Below are experts of layer 2 (counted from 0) of a mixture-of-experts language model. Rows are named router (the router's row for the expert) and show model dimensions 256-383. Each number is 128 + 24 x the weight over its row's rms, rounded and kept within 0 to 255.
After each expert's rows: "gets" lists some tokens that make up at least twice as much of what it gets as of all text. This comes from a sample of Wikipedia text that the model never trained on. Tokens count by the router's weight.

# expert 61
router [151 122 119 113 144 151 114 134 152 130 147 169 149  92 128 114 130 143 129 123  98 158 137 134 112 114 150 148  91  95 130 148 144 136 110  95 134 148 137 162 122 125 161 148 124 103 116 107 133 118 138 102 145 165  99 125 144 152 176  87 161 139 145 146 141  99 120 134 106 159 146  92 122 155 101  92 152 124 123 149 154 158 154 113  98 128 155 136  92 171 125 160 111 114 126 120 146 105 108 103 160 103 143 166 130  95 144  87  93 109 169 133 110 112  96 107 140 133 142 102 101 149 160 125  98 109 135 169]
gets: "-", ".", "|", " |", ".\n\n", " and"

# expert 126
router [145 101 107 137 140 157 116 140 157 140 151 139 159  99 112 110 151 162 131 132 102 174 133 119 119 108 149 129 107  97 132 164 164 166 116 102 131 157 136 149 120 123 166 154 134 122 122  89 126 139 133 107 148 161  97 120 154 151 159 102 155 129 156 131 143 110 106 133  91 142 160 103 119 146 130  95 151 133 134 169 145 162 158 118 104 125 140 137  97 167 136 165  98 151 161 127 156  97 109 110 163  84 159 170 124  98 124 106  87 116 163 148 100 108 128 104 171 132 145  84  99 148 142 139 113  99 158 147]
gets: " a", " and", "0", "'s", "%", " one"

# expert 28
router [156  87 113 130 149 144 114 163 156 163 141 170 167  89 122 105 143 159 129 123  90 129 153 120  98 102 150 131 107  90 121 154 162 145 117 109 142 148 129 146 123 122 156 158 129 114 108 107 114 137 146  96 152 160 101 135 152 151 152 107 147 122 149 149 130  91 118 132 101 161 133 105 118 150 114  85 147 132 141 150 133 157 154 119  88 142 154 126 108 152 141 151 114 136 157 119 158  93 119  96 154 111 167 157 137 106 142 103  96  95 154 132  98 109 110 106 157 143 155 118 108 155 156 147  96  97 148 143]
gets: " in", ",", " and", " to", " May", " March"

# expert 13
router [160  89  97 122 150 146 122 152 155 139 134 153 159  94 136  97 144 148 110 135  92 154 146 115 111  96 138 142 109 106 112 154 149 147 108 102 140 148 132 144 120 123 150 137 134 125 114 101 121 129 136  99 144 162  95 115 155 155 170 101 170 126 158 135 125  92 106 130  95 158 141  96 128 147 131  92 159 145 115 154 153 153 152 133 101 150 137 132 102 163 142 152  99 144 147 133 174  97 117  99 149 104 148 152 134  98 141 106  97  87 162 141 105  90 107 114 143 152 153  91  98 149 149 162  96 106 148 146]
gets: "2", "3", "4", "5", "6", "7"

# expert 5
router [149  90 115 137 145 147 111 132 165 141 132 158 153 109 128 109 138 128 127 133 104 164 152 123 112 108 155 138  95  84 138 158 157 156 119  98 129 150 151 148 127 116 168 143 133 139 111  91 130 127 142 114 160 162 108 127 157 160 157  97 160 141 148 123 121 106 108 132 106 148 139 104 108 144 123 108 158 147 134 163 122 143 168 123  90 120 155 137  90 161 131 163 119 129 162 128 148  99 109 108 158  88 158 149 136  95 136  99  99  99 152 129 110 113 123  97 152 146 136  94 107 151 152 147 101  93 150 154]
gets: ":", ",", " and", " of", " as", " a"

# expert 14
router [167 100 103 117 162 137 114 124 157 146 130 157 155  91 125  88 163 137 128 120  96 140 131 141 111 116 156 150  99  98 117 143 155 141 105  87 144 145 135 160 131 120 163 143 116  99 112  95 137 120 145  91 157 161 101 115 158 152 159 106 158 128 156 141 123 101 109 128 101 157 135 101 113 153 126 104 154 146 132 160 133 154 157 135  91 141 158 136  99 166 143 156 107 135 157 131 151 100 114 118 166  96 152 155 151 105 131 111  97 109 173 128 133 111 103 112 148 142 150 104  98 149 144 145 108 104 158 139]
gets: " (", "\n", " a", " \"", " this", " as"

# expert 20
router [147 109  93 125 168 153 115 128 164 139 144 148 162  87 120 108 144 156 134 127 105 155 146 130 106 106 138 152 124  95 129 169 147 129 108  84 127 123 143 150 129 141 149 138 138 129 116 102 109 132 153 111 161 163  98 107 152 165 158 100 140 133 142 139 126  99 100 143  86 154 143 101 113 148 117  97 152 143 126 148 138 155 164 134  93 142 157 114 100 160 129 163 106 146 148 130 164  92 119 128 151  96 151 153 141  93 144 112  99  73 151 144 127 112 103 110 166 129 166 116  95 150 154 137  92 102 159 167]
gets: " was", " R", " were", "202", " also", " be"

# expert 44
router [149 112 101 142 164 158 131 137 157 151 163 170 149  81 106 100 154 140 130 129 101 135 142 127 100  97 140 136 108 108 123 156 174 162  98 109 131 158 127 161 122 111 156 143 138 121 111 100 114 121 131  85 157 160  98 106 156 142 159 113 164 139 146 139 134 101 109 133  85 148 146 116 126 149 118  98 151 148 123 151 151 135 172 110  93 128 149 135 105 163 146 151 100 155 141 130 157  93 122 102 160 113 153 162 131  96 131 102 102 107 141 143 110  98 116 101 162 126 140  92 112 157 148 142 101 118 146 159]
gets: "in", "y", "er", "i", "on", "an"

# expert 119
router [163  94  95 129 146 156 109 158 145 139 141 144 151 104 119  94 146 142 123 138 103 148 128 141 106  97 162 144 106  96 131 154 157 141  86  94 131 141 141 141 121 136 153 154 142 121  99  90 132 122 147 114 151 153  97 110 148 135 156 112 162 133 159 135 106 108 119 137 108 168 154  97 113 150 113 107 147 149 125 154 142 145 160 109  86 122 147 129 113 171 137 156 111 148 156 122 154  92 123 116 158 101 157 157 139  89 144 116  91 104 162 137 115 119 116 123 152 137 146 130 101 148 144 141 110  87 154 164]
gets: " |\n", "\n\n", "9", ")\n", "\n", " also"

# expert 45
router [148 107 104 136 153 156 114 159 156 150 141 146 158  94 102 100 157 147 122 128 108 143 136 122 101 106 155 126 104  88 118 148 164 150 107  92 148 148 128 148 126 129 156 150 131 130 103  95 125 140 165  90 152 156 100 116 163 142 159  88 146 128 139 137 127  99  96 131 102 147 145 104 117 150 117 120 166 143 128 154 139 156 166 123  93 133 149 139 108 170 140 157 110 136 160 130 169  88 129 103 167  89 172 154 151 102 152  92  89 107 160 130 114 105 107 107 164 131 143 114 102 169 159 134 114 116 140 157]
gets: " ", " G", " Ch", " Z", " Sh", " September"

# expert 19
router [137 105 102 126 152 142 120 146 143 144 148 149 147  98 124 102 162 150 113 124 108 162 125 118 107 105 156 147 103 104 120 153 153 150 119 108 129 152 149 159 107 112 159 158 141 118 105  88 133 129 146  99 147 153  92  98 150 141 147 112 158 141 145 130 131  90 109 138 102 154 140 123 104 154 110  98 143 140 138 156 137 152 173 127 101 128 168 136 118 161 144 160 100 137 149 115 152 100 120 132 169  89 161 172 129 116 136 101  94 101 155 155 113 114 113 100 154 138 141 106  88 154 143 159 110  89 137 140]
gets: "0", " a", "2", " is", " an", " -"

# expert 29
router [166 100  99 128 152 159 139 126 148 156 146 155 139 107 131 104 145 141 137 127  97 154 145 126 109 112 133 158 103 103 132 155 154 145 120 115 139 149 147 148 118 120 157 144 116 126 116 109 134 119 133 114 128 164 103 131 144 149 153  92 147 131 152 137 140 101  98 162 112 147 140 109 121 160 123  97 162 135 131 149 140 149 173 123  83 120 149 124  90 164 130 157 104 128 153 132 149 105 102 104 150  97 163 173 130 107 123 113  65  91 160 128 112 115 111 122 139 136 133 115  83 152 151 142 103  97 146 148]
gets: "3", "2", " as", "200", "201", "0"

# expert 32
router [148  97 125 122 162 173 112 144 157 155 140 162 134  99 108 110 147 149 138 125 106 158 143 127 100 111 156 145 112  98 117 160 160 146 118  87 144 161 135 146 124 124 157 151 134 103 106 105 135 125 150 103 159 175 105 115 148 142 168 113 159 128 149 136 135 101  98 111 108 150 132 120 135 145 107 105 161 142 120 156 143 154 157 124 102 132 160 139  91 164 130 167 111 138 155 129 152 104 114 101 157  90 138 162 121 109 133  96 105  97 147 137 132 112 119 114 156 138 144 113  96 140 151 140 107 105 143 155]
gets: ")", " |", "\n", " B", " L", "i"

# expert 48
router [178  95 114 131 160 143 105 138 169 147 145 153 145 103 113 110 151 148 121 137  95 172 139 126 104 105 150 154 107  98 137 165 155 139  98 103 126 137 130 153 141 139 154 154 141 117 109 100 118 123 137 111 145 160  91 106 152 154 158  94 172 132 156 138 130  88 109 130 106 147 147 110 119 138 104 111 160 139 129 161 150 150 168 117  91 128 164 141  97 167 133 154 100 130 165 123 172 109 116 116 158 103 146 165 135 100 140 117  92  84 150 136 108 123 102 113 157 129 152  97  91 149 142 150 103 103 131 142]
gets: " \"", "201", "200", "\"", "199", "202"

# expert 52
router [154 108 101 130 164 155 118 135 167 141 141 152 153 101 122 109 150 159 134 120 101 157 150 117 102 100 140 152 113  94 107 166 164 133 102  97 139 142 137 156 113 138 155 147 140 118 119  92 130 123 155 110 150 153  97 123 152 157 164 109 156 133 154 147 115  98  97 126 104 166 143 104 130 151 107 106 149 145 142 160 129 160 152 124  89 138 163 148  97 155 139 154  98 135 157 130 144 105 127 101 150  91 164 176 136 104 136 118  85  89 149 112 109 105 118 107 171 153 144 100  99 147 140 137 121 107 151 143]
gets: ",", " of", " |", ":", " (", " to"

# expert 40
router [150  90 102 129 160 155 118 145 158 153 143 154 154 101 122 101 148 145 134 129 110 159 140 131  92 112 151 132 106  99 120 153 166 147 106 112 158 154 151 140 112 124 149 146 130 122 109 100 123 121 143  93 166 148  98 120 145 152 161 101 154 132 155 149 137 103  98 129 106 153 168 102 121 146 112  97 158 142 127 149 147 142 167 120 104 147 156 128  99 157 142 165  86 139 160 120 157 102 110  93 149  94 162 154 139  95 144 106 110  95 146 140 108  98 112  99 139 138 152  92 103 161 156 160  97  91 142 152]
gets: " ", " United", " but", "ed", "s", " O"

# expert 39
router [155 111 100 134 151 166 122 135 160 157 133 144 150 101 109 109 156 153 126 132  89 149 128 133 106 129 141 147 111 101 131 169 145 154 114 100 149 159 133 136 112 120 167 159 140 122 109  87 127 126 147  94 155 169 101 122 154 160 158 124 167 142 150 128 122 102 110 136  96 145 149 123 116 154 112  94 161 143 116 157 136 140 169  98  99 143 168 135 108 163 148 155 108 164 141 126 162  92 116 112 151  93 146 180 126 106 130 111  94 102 171 132 128 109 125 102 155 141 155  91  95 163 144 150 118 108 165 155]
gets: ",", "-", " |", ":", " (", " /"

# expert 72
router [157 121 103 126 150 145 104 154 162 140 150 158 156  86 109 108 145 147 119 138 103 133 138 133 102 115 147 125 101 100 131 161 165 140 105 115 127 147 140 145 121 131 168 152 139 112 104  99 132 129 134 108 156 156  97 116 151 144 174 107 152 136 135 152 127  97 106 141  96 155 139  95 125 147 124 105 164 149 132 151 146 157 161 130  94 131 145 124 105 174 131 186 108 143 145 120 155 107 108 116 149  86 143 176 131  96 135  82  92  97 165 134 119 102 112  96 164 145 154 101  96 141 162 136 111  95 134 135]
gets: ",", " for", " and", "),", " has", " is"

# expert 23
router [157 105 106 126 158 164 135 149 152 166 152 163 146 101 111 117 158 154 139 132 103 145 133 123  95 110 152 141 102 100 105 166 164 157 108 109 129 154 129 152 121 137 156 162 118 113 104 105 110 129 138  96 153 171 115 136 147 146 159 107 149 138 135 117 129  96 113 135  99 155 157  97 116 141 110  90 166 158 131 156 131 147 148  99  87 141 166 132  98 161 122 147 102 136 153 130 145  93 133 106 155  92 149 164 123 109 137  97  98  88 158 132 104 118 130  92 146 122 157 114  93 155 142 148 102  92 177 151]
gets: "er", "y", "a", "al", "in", "an"

# expert 6
router [156 106 114 134 159 156 106 144 153 140 130 154 141  91 125  97 147 133 118 126  97 147 136 142 112 120 160 149 102  96 117 151 156 132  99 101 126 151 137 147 132 128 151 152 137 110 101 110 128 107 141  97 171 159 108 113 163 175 157 101 154 126 131 138 106 107 108 141  93 154 139 111 125 141 114 107 167 141 130 152 147 146 163 116 107 118 148 124  82 161 127 155 109 140 150 122 158  98 117 105 156  90 161 174 137  94 134  97 100  82 162 139 113 109 119 119 166 135 144 104  97 157 159 138 103  87 151 155]
gets: " |", " (", " a", " –", ";", "}"

# expert 9
router [140  87 109 132 169 149 115 141 164 156 155 155 165  96 120 103 147 148 128 120  97 150 156 131 102  96 149 143  97  92 111 160 166 163  91 100 144 131 135 164 101 131 150 153 133 123 111 118 112 105 139 102 154 153 105 126 162 131 149  99 154 143 153 149 130  93  87 135 102 156 162 104 119 154 113 113 155 152 133 152 131 149 163 113 102 134 164 127 108 162 146 154 103 146 150 119 162 113 109 102 149  94 148 161 134  94 137 105  96  97 163 137 116 101 123 107 155 140 144 105 105 143 162 148 113  86 162 149]
gets: ",", " was", " (", " is", " G", " T"

# expert 10
router [154 110  97 126 155 151 115 138 156 141 136 142 170  90 117 108 149 142 126 129 107 150 128 124 111  97 163 153 106 103 123 146 162 143 111  89 129 143 138 160 112 130 160 154 123 125 105  92 118 120 144  90 162 145 104 115 159 138 162 102 155 135 144 137 128  86 107 120 119 165 126 109 108 143 107 104 169 148 129 146 133 159 168 120  91 152 146 140 106 158 132 152 113 141 162 117 182  89 115 108 160 101 160 146 131 102 147 110  96 103 154 141 129 111 113  97 157 143 148  98 104 148 146 152 112  94 165 153]
gets: " (", " ", " as", " one", " at", " her"

# expert 67
router [159 109 109 129 170 156 133 155 150 155 128 145 155  75 118 107 148 148 123 126 101 150 132 121 101 111 146 139 119 101 130 165 162 160 111 117 139 155 133 150 130 124 165 157 144 125  98 105 130 129 150  97 142 144  98 131 150 158 153 102 153 127 154 129 133 105  87 148 108 152 136  94 117 160  98  91 155 143 127 161 126 155 175 126 103 134 143 123  97 155 126 157 109 142 141 136 164  90 114 107 170 103 161 156 135  86 140  90 108 102 175 138 115 119 104 107 142 140 148 101  96 148 157 146 112 102 149 161]
gets: ".", " and", ",", "201", "200", "202"